Below are experts of layer 4 (counted from 0) of a mixture-of-experts language model. Rows are named router (the router's row for the expert), gate (a neuron's input weights, with its number), up (a neuron's input weights, with its number), down (a neuron's output weights, with its number) and show model dimensions 0-191. Each number is 500 + 40 x the weight over its row's rms, rounded and kept within 0 to 999. Numbers have three digits each.
After each expert's rows: "comes before" lists some tokens at least twice as common just after its tokens as in all text; "mostly gets" lists some tokens that are sent to it at least half of the time. This comes from a sample of Wikipedia text that the model never trained on. Tokens count by the router's weight.

# expert 24
router:481423475501493501559553542518527499505499467511493447491426529522445469459529486498501494579451507528508503511502546569430527526580545453419498498545521565464424495526449478486501461468460468582489490430421513460526568463488480503537486478492569525487532438472525501457520585469439511546521474496454458497459514502505467480495497503536496593530469533426516537488493500548492416501518513485524554463457434558481574508551529492489542543461458483456425525535555495447415463467454564510484508504438513443443482457523509481553524550522541524525582540428515500591525466465496457547
gate0:521560487541458559493531579476544554478414430404513499442529519538546528474523586445405488486550488483528523505464472532489467470454506551508484461562591423530501535595511503560485484415538503529427485436470514532491469521478647466498526480480435480535476531456490499581511516487490458443531488492476474527542526522488536526484586467481488469522499505501518535464470511492443527537532522467515560492547470414484500532486505586408479513503509493542475492524520553532519553515474500461494512537517473497566481553490455412511534537473463537501549525466532480481539525457474498508
up0:477548503406497561542510530539535447448437485539500567456505465547532503478518540464473523496497423492490532528535450564575481480475513438502445526549495506553539536545499512447411465453505518478414536442579543497507542543501488497515508502512525505490549494558597528465415506516492502506510522460460546589517506470478519514491411530485522533596443436485514522531433419547505501478496558508477498453450465496489481443521553515413494493523475427430500558520414512491484524543501515514492446539467455453550516464463461510445502547441513544565530512474510448484527451506465549475
down0:526496527470531474493503545457522441499447534550548520537514459554549478419522486519509492556512538527443514460523524480532482438505487501495504445476466456504506521446488541555481491531463554540544531523570640540439569552532511455526473549557500558517511544476530534448487576430476471512527475477462488506528454502497495439505501560569576507476519430490533432479507528442542560415519566492505559596440524539522512510451463540553504550426528457467498544515496514528448502555459506453452492516519468488452508528550465473468504541465465427449520571477417432467514492492465509493
comes before: ",", " of", ".", " and", "==", ":"
mostly gets: "ers", "ings", "ants", "ians", "ors", " members"

# expert 18
router:477433516477542409436508546536560440504475475492422519582484502570429476530441435581530576554490451527470489462556487492449492504523494538442511492499453423501524477462474525509535523566508481504536524506446515496439523512493472456545468546472526519509468578427496524486497478503471483460511492455527518430478546522511503533554458509537529496558472466509526491421495480451467456532505554500536477486503546495446600492512480488519457528470418507589428482483534438476497450478531484539587500467519509452604530494518569550492478479449552463502538444492539558509467463508557511573
gate1:497456479476467405444449424451540554515538483495472440492509461429564455510514565475552429484511498492433439466505479497498517511529534518496592517579452427494482504469512569541506533502476501480535427468455429577563512455525483554457512505482463468467472489472497445467514496473520483447528471497524434420507552537513547444523464431457523531528475500476472500457471472561445470500457502544456527504520569583438572482511511552478512503445432470461498507503497558528517557493464492484451501413541513542509443478481482479457519545560582471487458508430479551477446514536476564475
up1:571537508450520494486533479541451547541433429536560566545446543519509480496485460500453493579552489504514523545539434510487519485482442435521543507524521561462469501573512540451519461535530487528451522472538541450512540543450531498503510454524493532518510493461528455478449474507463555509436572491413509567449494398476481485457502534471515509477588446453522483407534552486536525523500564487451443475403459552532495485486520459523533470547469502515560528526464511502494480518538458544547548620516551484482564522529475486493520481498459535442421480539552528458458504482515417481
down1:528473563494508499513471526508501503486489470557499461475528565451460486468494554490616538517575449558528505420498484439494508444460451480525516478480523504521469449495578480447522448525506469470484518505529476494454437516500578526514468527497516554555541514439496416609529470472469527555573598534503437534570489496576519507470475578502486433524525538450515476464477551493497447486540447487457431481481530565536489492549492525486537423479512458473524480424476494480483463480586485535458480529509526577437493520570516532464514460529487496529525399481408473497522492533509487537
comes before: " of", ".", ",", " and", " in", " to"
mostly gets: " government", " work", " development", " production", " power", " research"

# expert 44
router:462421487538462487537489580507509525470540515517472455522488528444529471544476501511474550554457517551472535562449550451515472505538472455483520473424503436487546534451492456540529559490507548540447549501460565539568550541482501469469527453566466532482494550421494565438506510451541602556509461451526436519503443527493454464504525485507439477518554460490468473570510397454509575578518525504487456517487515441555491536466473496500453511456478523455485499491485465493510500491489489510542478525543495505578465457458515543554545469482472501513556516481458467410560396548565476435
gate1:517455451497455487528481511487503479597528436578464519473504519467550481477427555512452553541414491520561542509438533516532451512511527468556536489541534490509506493463389463585506489509488517558470469487416552531486460426432495521475468510444452493482417439501537542497447479505361502523501509504528526537529460503519445533515535523563501559488561487501518502513496469502535509504546459455499471451480499523549500482490598538524472508492511507505440460482430554515423568547466456442496439518505442495471562493513519532489493448551579478470496511502428444486533491478507451435
up1:445463430581550567477523459514492506534543537508507552505482544543393542513486483485587467510565441548528539475506471444504457473545474512459489541507475556558434455464503512531441552558538504533565566560448544430526564557480523523487529545564525502524562470484557517507503495526557411492480475489541498517512508422531470458502491565438519499448482579497488484590484466526500519440492478524481502477535565522525477474518536566508486429547530474456508548534487475519507472453514519450423505506477542527471505440444504566500418501533476522513550491497483522538539498444546573558
down1:527598498461464446446556477458398466457453468515434514471551454523509535532497517500486479486492515494492520473548549513513547477485516557433469502542495456506533510497473472527510480484467500468491474497449531554468506441507455532485525586471586567579417446491534524459470484568525553482503596546500531502504501556538467471501520545511463410493503501525540556492497482477567507501528381509618482447442509458466462505566489512486499537517411467560443484527498544538448462569484495440563507510514467487456456592476530513520536510490500490459489533507534519533462530506481414500
comes before: " a", " as", " in", " to", " not", " also"
mostly gets: " are", " were", " was", " including", " include", " been"

# expert 2
router:447510605512552490522520557544592472441534513497438568539550455432554459485533542497560525535457427536523459497550492465517477535465497507466497471476510443461551539472492509505485491449531493511531548523486532483569506525489505569421510485476470490500544473449443496428484494474478520543493596444500537585584433543455482488558479495506417524589544478529512492521526501485535542452539485504519475540551429515575561504481493461505462509484473505533550445529539452450502519490556445466545500511521474570592460558444478512484481492511565554496512460498465533554552470510553501542
gate1:487519515480506568539389543518514525553464503424474542473512495481533424547461524390508502519499524502544496441542521483533453497505591485655481464466550521577497500518496547476452489521427511490473493494532471463530520440471474446555511517484524550499532484511468500528506457446507560522480507481570515521481522451526425476484559593438542537539459436555458468532485531556482463518483464485511556566447480541528470490486515479550563478531539548494527449614505523483485483513530537556478524530560501511466478496534591457467553509487540543499416485478531516550463486506503490518
up1:507485442496537532500509454449582452531506545487556468528496453479540519464482440414495497470512391509473461538563486471569460494529487501503488516440472530487520499455457568561488492527550518521507513564436557502451519469527489461556528478564547534533521477569514522511520486465500472585472474477455485497552559475555472444491523508533493478601495531532407506552556541487457518505540455443436466474573516529397460452462512481497536578484481459506492463523482491440475509539481483546596512491433487542491534503540516505471470582464535526494499527567493587536522450504470572463
down1:504539451541541472484502415459524579509475481480506577536525410558549491556569447554489566465501446431421498492413496563542510528505428533510527531453561473532497597496421469500522524549432556465499506530490491475461524512482479477507470498470534453542540567549456471489479456476483455457545550453515417475543563457531485522485506434480466519537462548558523535509505499466486484438518493535451473500568476423520477527487450474493506525494535496534491544481562459539504430563532469468557497481424493561528520485521514528579481497513450499502537492506484551466511507415460519430
comes before: " |", ".", "%", "–", ")", ","
mostly gets: "5", "0", "7", " 1", "3", "6"

# expert 6
router:461481537481533474542528521464482515416458457507478516482480452566468520454490551455531466558429488435513443491455448477513511502511485458413525446464480537492501417545484575457482533546520482496563560490461510477445585552572520491535531511547474448471508536453426517487459511455512493547543455458498503498464567510487492472583538507519507497492430528514468458446477431451486496541508543495438546486483574566483497494513483434525530472505556570495394553531483480541511481452515419474543490487471511448517527480570432444507468533469452549524557546468546438526485545528566494555
gate0:516486512473517455560490473484593518477563473497538468491540514544473479439480534403483501479523487492491490451533493484474525518526505460477454475476513505501514516570525546441543473534523450558450475526513505495512505490495579548485472505566528465516501496521382487543546522466515530497524514546513535458449507471508487451480425548530429494465541522381502523504477495463449477461514440532510471558553477521549431554463535505615465449453517456524530529540461551471356500480504496551473541533414455473516518516536546476458546544554481406497501517532503448447538523487519421448
up0:454620466510496570502559525485527494495452476517422473514470409520535472477432523546525409435526507512441538502480545491506517487505582496521506474504495479470567549493530613500402489497517484555478471529441535465574533503480536474455483567532497532545547488542538441498443551502474490520492550517554529490511395530437491483557470600450498532514482427438482526535470460520505543483458517495528479474467538497416498481581464514565517498512537497463536479545458422434450463491525512475506520522503533515461514499526448443467488439456461465449482523463508491518507483498531458565
down0:536447508565472439515503464482436449491450522462517553458482480551457553467535551462446500484517546535444471479463500550488440493493486515515478548611507506402501466490468590435521448435490492498536527477506553441494491499572474511475494429495517523457426440466539407498493530571463542537540485469503490552518446560509520510510580535479512443410513502488494516532525519482467518564500492581575476407482473454488464533486533551480512414547494497484470469446494518471508426518514549443452481505537489487510491431465428470539488513486541531495431499501471489592441500517511531505
comes before: ":", " |", " of", "==", " ==", " by"
mostly gets: " JPL", " MPC", " Total", " information", " Location", " Coordinates"

# expert 31
router:513554496456516450494485561518475501490542492447455501452541480580560550476559450557525503526513486570533515472525512460502512473513402544473567561552524545479460497516468424506562485555508518536518516528469504481534547510565447492449546489499481491462520519437496474473532519557457554474512525467466493384543543450534477497555460459416479451546524453558538441519567508524484493496526510590518460533472468455428538552495449467474458600466520534561556525483553499471517511552482495424478572516484450543545512456453501474476538510515534505616488522490499486507537438452462501496
gate1:494443483399458544560488491546544628477446497510495493510460503526468454509500553523521426507516478539525413550585548542536512514524432535549500503465481468514477512456549520474490486503515509502519461480480535498474429563465542515478494425490556539453511499473557441502456485453527423499487443516496500522518491488441559635506512528561496554489535508526518468479492496456456500509477546528471429522515488470519502456550453524517504571522439504502516463512452523435463489483576484377467462488520530539556573549541497593491526453460540499520530471492506514530544569497544505562
up1:557532503464470525492472539558473546516463454466519518571556476551514476483626486561489575505420451532525558499530520488500394529486432468550478484509556501510488522581490494499494479465437531451441433526490473525494492458457469497490480455488527523490518458442436441523486500558472504457504474454498482497546520472559518509528514454502444475507460504516515375515488491518419493432460460531481502586507548462582418538505481459532515477475496433520527527507479449571484486498525469471488508440456497443563508406443519547581510502532498493594488561535475492507539458501498494472
down1:502517490491522468517426516470508399541559491463455535490551570453521492525590476539478474470491515531494550487527479493446501461516559463502517585471438552538524470557484530518507447456494550479493561477536468529569465474467465470527454545440458479468497563567468558491485532473486541514524472478563556519496529508480519399440430479481482533476532410481469507472487455518514533516457489501518547479496518519508467537511512498550419453430504522568458508502523440524526502519455564514480529526500437394485507579469491485575472452464486506549488554592542460560485487497419533411
comes before: ",", "–", ")", " |", ".", "),"
mostly gets: " 2006", " 2014", " 2010", " 2017", " 2018", " 2019"

# expert 14
router:509544579558488462537489478501457577494522507492541476462543507466461486482448414478496544519510546560503477445420518398533512441490437474493470436525523469455562487446487506547485570549500589489525541535480460452529486530492568504425560521553483494431518450450496547463398481466558462488515486430480536495507472525551525463470596481546463454440514522503524500492448504484496523454459454548447506464462585516525439531450484507498511511513481544553496521519512500508474493489555549452557503529490461492481444480476444533448558540572516506551523450473428486536530499527415464542
gate0:484450516441446480516494535479552534464534505461487445484560435445522467503473467438559431519547524510496530468549420534536542523555534506482499449504485520553499488551537555487455483512501513473488506437410480542496433524382533526547573511516551423442585440533532453492494528459541526556515475517544563498501562496598484540507461549460504510458460467530539515509489545496490530494508424474453570482526504540513466485498456466540484439527495498507433527519482484564552530492441485497533528474517521475448467497565528481403432488468513457536499551566541554521543497550542419492
up0:571563546596567447506518469500505482470518402463427469554495437470493497521496503456533536542427551456605506468461504470459474547483503511393533543500411521447557436450519500440503485410455482473436519477535513536467478552452505494504514468460503503532480461455479453469541491497554517510508436516513488548584504490442454492497528505503531467465498469522537525492576504484505394504558531470510483429489506466489437536471468479496469475444453456503447478501559489417457537518499531537504446503490510526549515494499493482552471536523476556553443455441519506489472570479540532433
down0:423505530561519490539452507488510502506518538510551559470450529466536571513523436532469481467517511548510443520469465584494514449438475525537526522508440558494496528481424537493425522481458546535450530508496522566485536552540533560544433487554484522502395515499502528487483471513479496547486587470526501528494517487527500491469493459507469447526540537495459437488543486526527426538464477468496481423455428536514469402520510540440397528504544530521504525521539461442529529461541496503528480476512504505447441427477493562548396500536501450534457489472494447506557520491547635480
comes before: " the", " a", ":", " by", " \"", " The"
mostly gets: " film", " album", " by", " song", " novel", " Genus"

# expert 38
router:503507479531483467552512445407562523521496491433494545492477517494483527503585466478483499470537557512541440403525513480545448437490467484482447486454543478503421478588540545543447535504512466518562454530458553527492499545496531558478456484480497505573486512494510488555469550486521492575463534594440490545521562508491503565485453571450521557478589559404531528523475458513516460546498469481430477547544519457501465491530490446513563489558414516528507518490544503478521531478524443528534548525439456510543483558441519524446561534494472495465446538473479436467491572501516484452
gate1:414530521467439552531422505458509507470458506470464490407488507473488523444398484540520467482554450556491443502443491435536554484465528506453488465464567500475544541508526575558472533526528526480432508623496470522534466459420495551456552575497538469525521522566487480464478482501494431484440453521534463556551520467468482522547515465507425478503514468482495495432499518479577556515503477538529496548465498493573530520508536483527508478479529513410526412543516424545480510550494544475508472493457464536494446561420477542498479466468542485451495499459511464587491504509539513537
up1:445471575462523489528574515516486467447425441509443458452487432411496457502455546509469510495465469478510488481443485494451489504477534434548544450472409480584473438525462456532499572483532511486466493553528565479444389488537506487470449493551444518465502478498529471485445546474474497507584470496525482500495558498485466459511508566468472476562485461459493555449519497533388493512498496545522482552554541480457428488522523494484452468534565549480533423537475500555528455407496506571472472461473484448451511524463467571552460513509476565479441542461528480517489470497534519471
down1:494488587493485523512495564488500542437473462479496515439560488510556520546453495519490437482472551504516523507483457422505496444559478488457464480585497579498482501528483513437517539432530479445575580430499475488548502546520474511520463537496469508460534491470521461500456501507538496505564433577482567505508514517543509509545529548532453530490495468462541564484569477456474445545458563481544509520564537563563457558449509530501453505477483457448495473439400474444483489566479462494497501545471515470368509468462463506498456515409474492443549608510545478516483519498536470491
comes before: ")", " |", "E", "O", "T", ";"
mostly gets: " USA", "AR", "SA", "IN", "CA", " MF"

# expert 12
router:492548515506481519507506556550530477476482515470412457557538509466545550557528530443548524592539497476517424558462540574521513490476517471540506449534501451445525509487497505479456516466512448560427510531527523577478550555468516557491568449429498452517530503489473473525488462495531489559536566501483500542479433530448523477509536516469519452474531454557526487489515469550506534570493514534481511469423467481448566501453445436476569477510539549551470498468457565416471472454560437515470544454541510506557469541557518453559462455490562496468499505448581486463492445579531540447
gate0:458441521442490484469441513468493446440501522440508446503467555484533484500551575498437486572535479537466490573492501463486535513479554452493500597483512543505537477518470493532501486466446511536462574488592489507494492432539503481499529521446466465434458567488491507560550473581569543481540456504512515477444450453455472462525496522538482545528494495496439525529564552450437553475493460456513519516509529496476463567417473531457591553497492416471476462527488484514571448501561448490479587496497457524530447485461435479493556440453569452534543481522479478474437506451515524446
up0:458541517422558525443494453484468467447561480456497457479469536501437531511555501502406476571488590519521512465551496500495490495553495512512484484480434514475498500461491484494500464493522444496535568434450435481488446490524467448523495456455499500493446527465473539547481589560505530496553525470486441531492462489463529546440531518551413476466478425526495492548472570527529520473541496462462476575484522438509375502487514568488515577517537478514536476490540435556527515487490441554488572508541465515529492478556474467487529409508501387523524500510444467446452562436483507476
down0:425488469493452473454472574494529441526523502471548511551553509485551505534491436464488445449518467497507544495488517535523529545452503456518536501452529548437526559500420460497480548516466583443470462575528503428532457489499534411467487438511501459447583488447507462499493502495533463564555496575514502478457517490504482462408558516488479513431491529528504471584516528493518491446470454493482515475513498494491529519485483459514500520630500512450504542409475582507484508461454520583458519556519568466511506525515421470475533493514551428558453522490432519414553511502453524482
comes before: " ", "\n", " 1", " —", " 2", " 3"
mostly gets: "|", "|---|---|---|---|---|---|---|---|", "|---|---|---|---|---|---|---|", "|---|---|---|---|---|", " |"

# expert 7
router:519520519463499454495579544522510455432484495469498554503554513501521582476447462441458517469471445545464494531536519516520474579466487545517588515448552500519450500518492464567564575560503560528548557523504523471548453597474469538514543467475489500449551418450502483446509440449481443529499581475466485478542576513520453461576526505415458470510539458539460502537574492498494522523478522539459466516532464429514509595562486440484461515533426525496512543492536487520535498521440498433495531530528478526541453543457495535462504478528510507546508437510489536445494438560511487572
gate1:456480541479445447558508579483491510477444517548524492461506438556502518503549503479500530500435463591506518448501483474412557523512576473429492522558477596602437514499459553534476544450524524526492528529485575504545479587500484496592460512455482436505555517493478458440464530479556536568514533505506504511538576509466446471540490505483507468481479462590481552441445464486517489466509513500442469446595489519518540462425527508507560509444513547437540493496502494504512510452483462499507558458496445560438529474516500539529489492545498577422484498521545456489532444494496498462
up1:487525495541527503475465483540477463614609531481493517518498531484551512507541505525541484441427581466506459527467480541545487453502458454503430552487476531429489512436515455535509473527448554533554520528466558471412530454576514476428505499535583591503456485565538544562546492484526462493495470547578484492478496521495560552426506534501493550507494550470518521538542552556542466512506589463580514555427485515470486479526538539503470521460510533496479549476471559470494503468491534481489512531600497435522530496444479481544512527500526425496555570497463429501546505501491479477
down1:476497605508489518449538459452543488431470454431550527470459488529504482484470475455454447442501437401494438434552560556509447485539509456513432511509576463523483504491557499493420472544409462431572485477506467493519496473497463476474514533509492490535540509488470488451526477523473518403518470509534489534520500491483489499597454459507485524435526490581489482478521451496504447479416478468389530478460456521516471546465516483549607499480566522499449490508508469483457560466504518505493462475523533476525555449472513515509465512413496554522537465470464506379483462508494512503
comes before: " |", ",", ".", "–", "th", " June"
mostly gets: " 16", " November", " April", " August", " 22", " October"

# expert 22
router:499507547512505450414458539550485525466528465493449451445534474525523400522485518466446436504503443551546527488474509466560453542523444495481491531521530461409477504481482499512509534528533554462516557558595527535517491509516461504457541429488476520481447505557524519436513469429578447429480491454490512490460438516593510505513503532549421498477533479514549470513446552526533497407492476538476499457537495457487557512478464496501473535563442472450568388505453421478497482479447491461516564510558508482527482526520522487588524434522510482518533447532441522484496573497522461456
gate0:526456532523540554483476505532490515509525536443463483517533496544484411591471529440491490472502507548509572472518487464535489467570491545510520488449557566502477460432437512526486489446446441485501526391549544457527530558495501546467530561472516507448465515550518564470499430544498444480550542531536472525506521442510469434486525515511485536450409597543427555461437543539512475499520443484456479525510499463598560496474559570510488479470550470451519481511517510439494496537481492547485569493572533538582552493509455517506478524483550507512436583549527485563481518470499532503
up0:519533476557571538500503507544509516492520394516472496480528492520504493480500454450495451527529556508510508468501520511542510488473548517526473474472510580514413456441480510482425549530385490546478525435508483478468489456476522499429583564590485441445457543548556508439496457486457506460489556527509484532524410491462439467536541518486486481492444571563517576528477545505507503447532435541453479490468535464538540524443580517481530541432525507486536449508520525564485523487501470459456512526570489450532525445477440516439421486524530450445511536523567514556461482492436529549
down0:522569513473515489515584507488478488538532505454566555504500544493464498467419580523470455495513591464562453466489499536493493498476604511510450457475467483457494493501481527492513500544446471510504523505527497551413467488565525497465530423522523487569495541460500533491429484506460460499497469590604533558559439495483509473487547553589519533481500490543524478512562504490550572491498496522506504489467450365507487511536574459542509490482502537520551541543573545517497533471420453506493566482513529475479519458456537561534504427525516507432562454493513545524591512530498462508
comes before: " the", " a", " his", " this", " their", " an"
mostly gets: " In", " during", "In", " in", " At", " On"

# expert 45
router:494537498491475476462487480586448544462487494450528460492477486451446510521537486441521534430485453484553528450482530527548487477422501565475523468536416472482539563509476411473511469450533482525576512476520468501507407527456431517463465548460462445460529533505512538481513565465475468474541499465459500564488506491472482430459500464455488472486542510544528501482411541551555446547579490510517495451486446542498462552480425524563420573566501476564527563508487493449530457473570528503541457474535538502518538563417526564497507535455518467484527514453444561551495506515469425477
gate0:440497472436503470507606424488452478512512553463531489559538534533457517519486454532483484566501505458466511481477545524499564493484507502515463540499536540412507491611504480533492450488398498495525482447504498546418483557564522465543448509532423437502463468523470507580492467565445506507509491489487510492553555414475500538458577544546523469455491528498535361450486529564535539529480543553404540483537527523525525556532550495504564522515460534506541533502506532580468533507497574498532497525533475504432501454550479516506507516499530494500542527512469455520478475562460451519
up0:507531486549496469552460563493520456547518516488486456484586477467560508485505446450570458530500450518505405518531561531516517476542480526488451496537550530555506501473517415499523423513570475535512547516489508388515528482493453508487432417447529524517504459536479555488425522496521464466479440504539482452529473556494485506505548484357591573505457484521524510476501503487454515446502512455555524596504519519508467479496522481456471506522567493497511515555576486514532500472506481587540444479445582514546507512536513468449496496446527491465438536454549424442467520451527463509
down0:493484469483512468523503582463565517493527533483511520519510566532541513545494468518559459512444527519487447400469571486510465446489539433526510521457550545437489417556495492488498609541466533469447462510505522501563509533510513432518515537478461457543529506465550504500443464560541556485431500537516489509496560476556501544576461535538490636484456547464458426523469545519499440441568543472421512505472514479407488503546497504524543465530473498495508489436506448531456542524482554447459481535496468481437544466538471507511557437511447528469457536517517499515542545513562511437
comes before: "\n", " The", " He", " In", " It", " This"
mostly gets: " which", " who", ").", ".", "\".", ".\""

# expert 40
router:556496518504554487437547503503478446496548430496541557501514499506525577504426491466469486481511466473559505509532555458552443561452468535398473441457532561502523489535538505506470483518545461534433545431488537540468468584582545513463587464523519480480497541557428467494550497513511610520498586562506518518495544502504457437467527524461502448541553477441469500509562513487532548517555529562490569473450432499482532532500482432437487496518478540585507496502455443510499469460511504529450571563559502526534484504525466457494508518487516539518460508536438528504434516573530503482
gate0:496480525494493542547466457439524486493501539464586439495546485509495497502486519375536506527507548455510491529502496504525503507525424507487517485532403531568535484579446532430476459496506487488494514436472597520488491509565522522471442541521459585490499419550531584423473504582493533418524468470483452481449527484547481501538551476439515505467482485489441488494463475525485474488507559456548522481530473499524426578428515574474437475538457446490492461503466506446456435500483469544455463515509455575524500463471479499495484565465471486540532476506455477600421479491468554486
up0:499477501525429509451481492405467506506524429488518569460554506454537577480493578458484533425518451490480466469498534435427510503493515451496507473537455488478452495494486468466516517537497454465584456534502460559537428528469483483582583547489452503519491519484459549437480503495501528479429595519522483453456522488538450435499522564510527488523478529484517425504532446459495497456428576465434482479459487513506544501564460490518470501489514557560547510550496407521582553523456507545463523549597454550510461543487530462535526519448580503514448541493483547502470487527470545524
down0:474485489538518487528546490545489467499480496485478487555515588457545453518450545467566540526540592431537442502499464461548493459512476438521489378571503497482497490516565481534451513491558497508466555533484498537551538501526541484525448515498482448472510436538459472509521540463557530457478496506491495512532547500462505452455477492556479594491468508534469540499435406473455529460529442532563470546446514511426507555430531591541496506536534473441467459552487503497467463542528457545541501495467590496592534463487456544396444515473501552523499474488523525513428475488433508488
comes before: " 0", " |", " 1", " ", " 2", " 3"
mostly gets: "⁄", " –;", " —;", " 0", " @", "×"

# expert 26
router:449489495503488474516489460498592470470461413482487527527533414441543541485480463501488460554453423491480470512493462425528465576574466466510494497473464529494433542568441570452463539515414507454512498507405499553448581512522484521551542577513489538563482562530443534482500536542464547540464468469493502453519437510484486547481467524500500531463477528577539460401526515425519480532453540503529513517499466455484468505505465445564467499546450463592512473446562504444507480483524476560527545543480491508505466452464518539515465503459500467580474538489530494452430487548503479519
gate1:455496515479479519498430428475546490639478496417532550516468487397418543556449506542484522530466473512488485441524551488539461465551454470522513462510530481485425478499561542571482466490512449545537500611494431498573490509498482497535479475485475466565476476512548548525453488509483517506467525502491466468523520499528505530491431586557546505538531512481518486494484556469480508550529499524504468427543581495459483494458488549514441525501518500505469490619556469489471468511537524492418509435514470469509477519460527569424497528426547525498454455467473476557507586488547487533
up1:487458460434459508461542559484482497546540525465460600518511479511463515488566528495443561516529518459411542523541452507556552464516551471518425481484507439424439514600568531509545510542502555455558499514516532487435391534506450517553523475472438456549503530515502493506542516535445451540489470496489452494522543533487540484461489574499466575496545497433442516575472498543462522583560528531523559428551451439488479499536480508507528508583510462555459452515517443554502497541491500498508476485477551516442543492498459571510516494472515525498474502567467439442541514522494531522
down1:543512454471470530521546596513470526539488467439526498523527448471491541500460535505451519499490464481516499433471489567521473512492549492512507533558515439481527621506495443448471554559488498524490560490511503545495461538486515551513517517486493435547529566536503389567457468546520503501510432380486503555589427612504527512475508552520507513524542552521511575466446467519474457514517530483449493460475511479479488501487486541492525513501568499488522468484515558513530516460410532464480471490520511460470510551430428529432461579444554541500543528573512483557509521555536538552
comes before: ",", " of", ".", " in", " and", " was"
mostly gets: " School", " University", " Park", " station", " school", " College"

# expert 47
router:468508547419548546546556472516486515469564453484461453562444551524460443591452560529525480473412448570516518507550373567457520498517510457498522412499462476528526434528498443481567482488492531498496509518530494448499428495506445457504456473465439462493529557469546480440528463520506478504469509497522481459479459542525522486538535479508418495441552470531442511462478485531541500527530437567470518483515502477501538468531488557455454490470451459502484450510453410489562500516503379484434494524512494460516546522518496500555522470454524459484525547557500543518503461437438481448
gate0:541485557506586587392590520551583484457437514499499574526501520555496462512531502488514506472451479495422556411440465470483473502528454570484465543517429498516581506517514461538534450537476460530429511508486513553513500495546450489480536462445534472506472500496522567493424424485524453529500493435562530498547510546549461546589478487515551575522447463533485549548444523490522559494464521497534480505485528488513517480528505462576461516542486494445488490511521571513620504519535522478562558476459520519531509547520491522466501511458509512532489571474434519480507491454483558492
up0:601537451582455447471495457490497486560434569481480466472476539505547513468429480479503519429465560496491550535559535465436489453489507514544535497427514510473477482516539507517555520530473530508500493510477518513457555495505499492456589482582570475513514507563462575514537512475542482458534542510456528507561442527562463440541491559496507414498462437512499477466478459512443551543470542498463522510481488476588536525508475451531473488421473531568478455486523615453504544517500575506488463536492482573553471493446498541494442553503442487494438503525485438471498454532427493435
down0:459523490580471501471440432577527529426466511519544459431497585512516495519483596471478470500458534551508563505465548500506483505530497501476506532511510532509434506477504497476550487507371486393477539471544439478503498463454519479561465492531462502455529450515526569512464490496514503457483535480474483527501456508596454504486537587488539405516503535545525453505537512534524448516564553523446480557454506507501489485532525522450465480503446478485542434442479482530518526488500504512517505538411474532503593464535519577556452532557473402505503576488514511424511530532568524475
comes before: " the", " he", ",", " it", " they", " she"
mostly gets: " However", " because", " however", " though", " During", " According"

# expert 13
router:460540515537489500538477480518488441458558449563539422515477491511576494557473491473512407430427468470547513493520539484513536589519530559463521501559535495457510465492514609525455571521482553473511473529552439534547569506535420498470481466473475482456485419562516486459493551453534474489538476528520458527445469495508583446538530482521455498479493554553507498432471498580501533520536506474506505512447596424527493495450497501465460522553445445545529534465534478554474550476421486489590557501473458480523444505535538532483534438479552514555460519496514492439501483532496490464
gate0:557518509532451545562547492509492518560529484443501506458456413497505525479570498479519511497496496508479398525452501498414532481521523434473507499458519451475586564463422517586441470436489488524511484526509487466549551462532474540461538448557462501483546490556484438566509444525460524518504421502467461487484528495407522482487503441481479478579537494552435556526483526522502554530504512505490486478466517467504536537497463470550517492507515521411506460528425500451473539498471556470456439588545483522493572535468576510479515470460436416429455461533474508460518501455443465434
up0:468582446472447461485597539472455468472439476497468491486511503511432486497487478522549473500358556532456449496484481575535549532517499478488552412543533479522498479477503471504451455532592506514542537543481527549549466467464465478478540562491498461604517502455403482505540471500501475457537462471416408509462450518455479546496482548502489532499499502546485524507452593564553501469522508504519483535523463487487495533505504525508521478446429450541438583458474532484492495556471563505406408500517551535476525553488532482518542512469492449481457527464512509519505454503474477464
down0:497475507536492483495505428475538502496469503526489511574552493582532486452518503473504485464514501504603599517537530501541438450507437502504393520526457553475451493536557479548467463465442505533530483510487492523540541484520550515430469488461503462456450494529563427548451513481519497478479435505433490555557545521461423513490481500566457527485460496516518474489439431471485523532490523481548494516481514481532580528489477513506486526536504453499491454501471544562395461536420543482450577524460519532537484420555573539459537498485445547415482487567565422465563490479537480481
comes before: " the", " a", " his", " its", " an", " New"
mostly gets: " from", " near", " located", " north", " along", " into"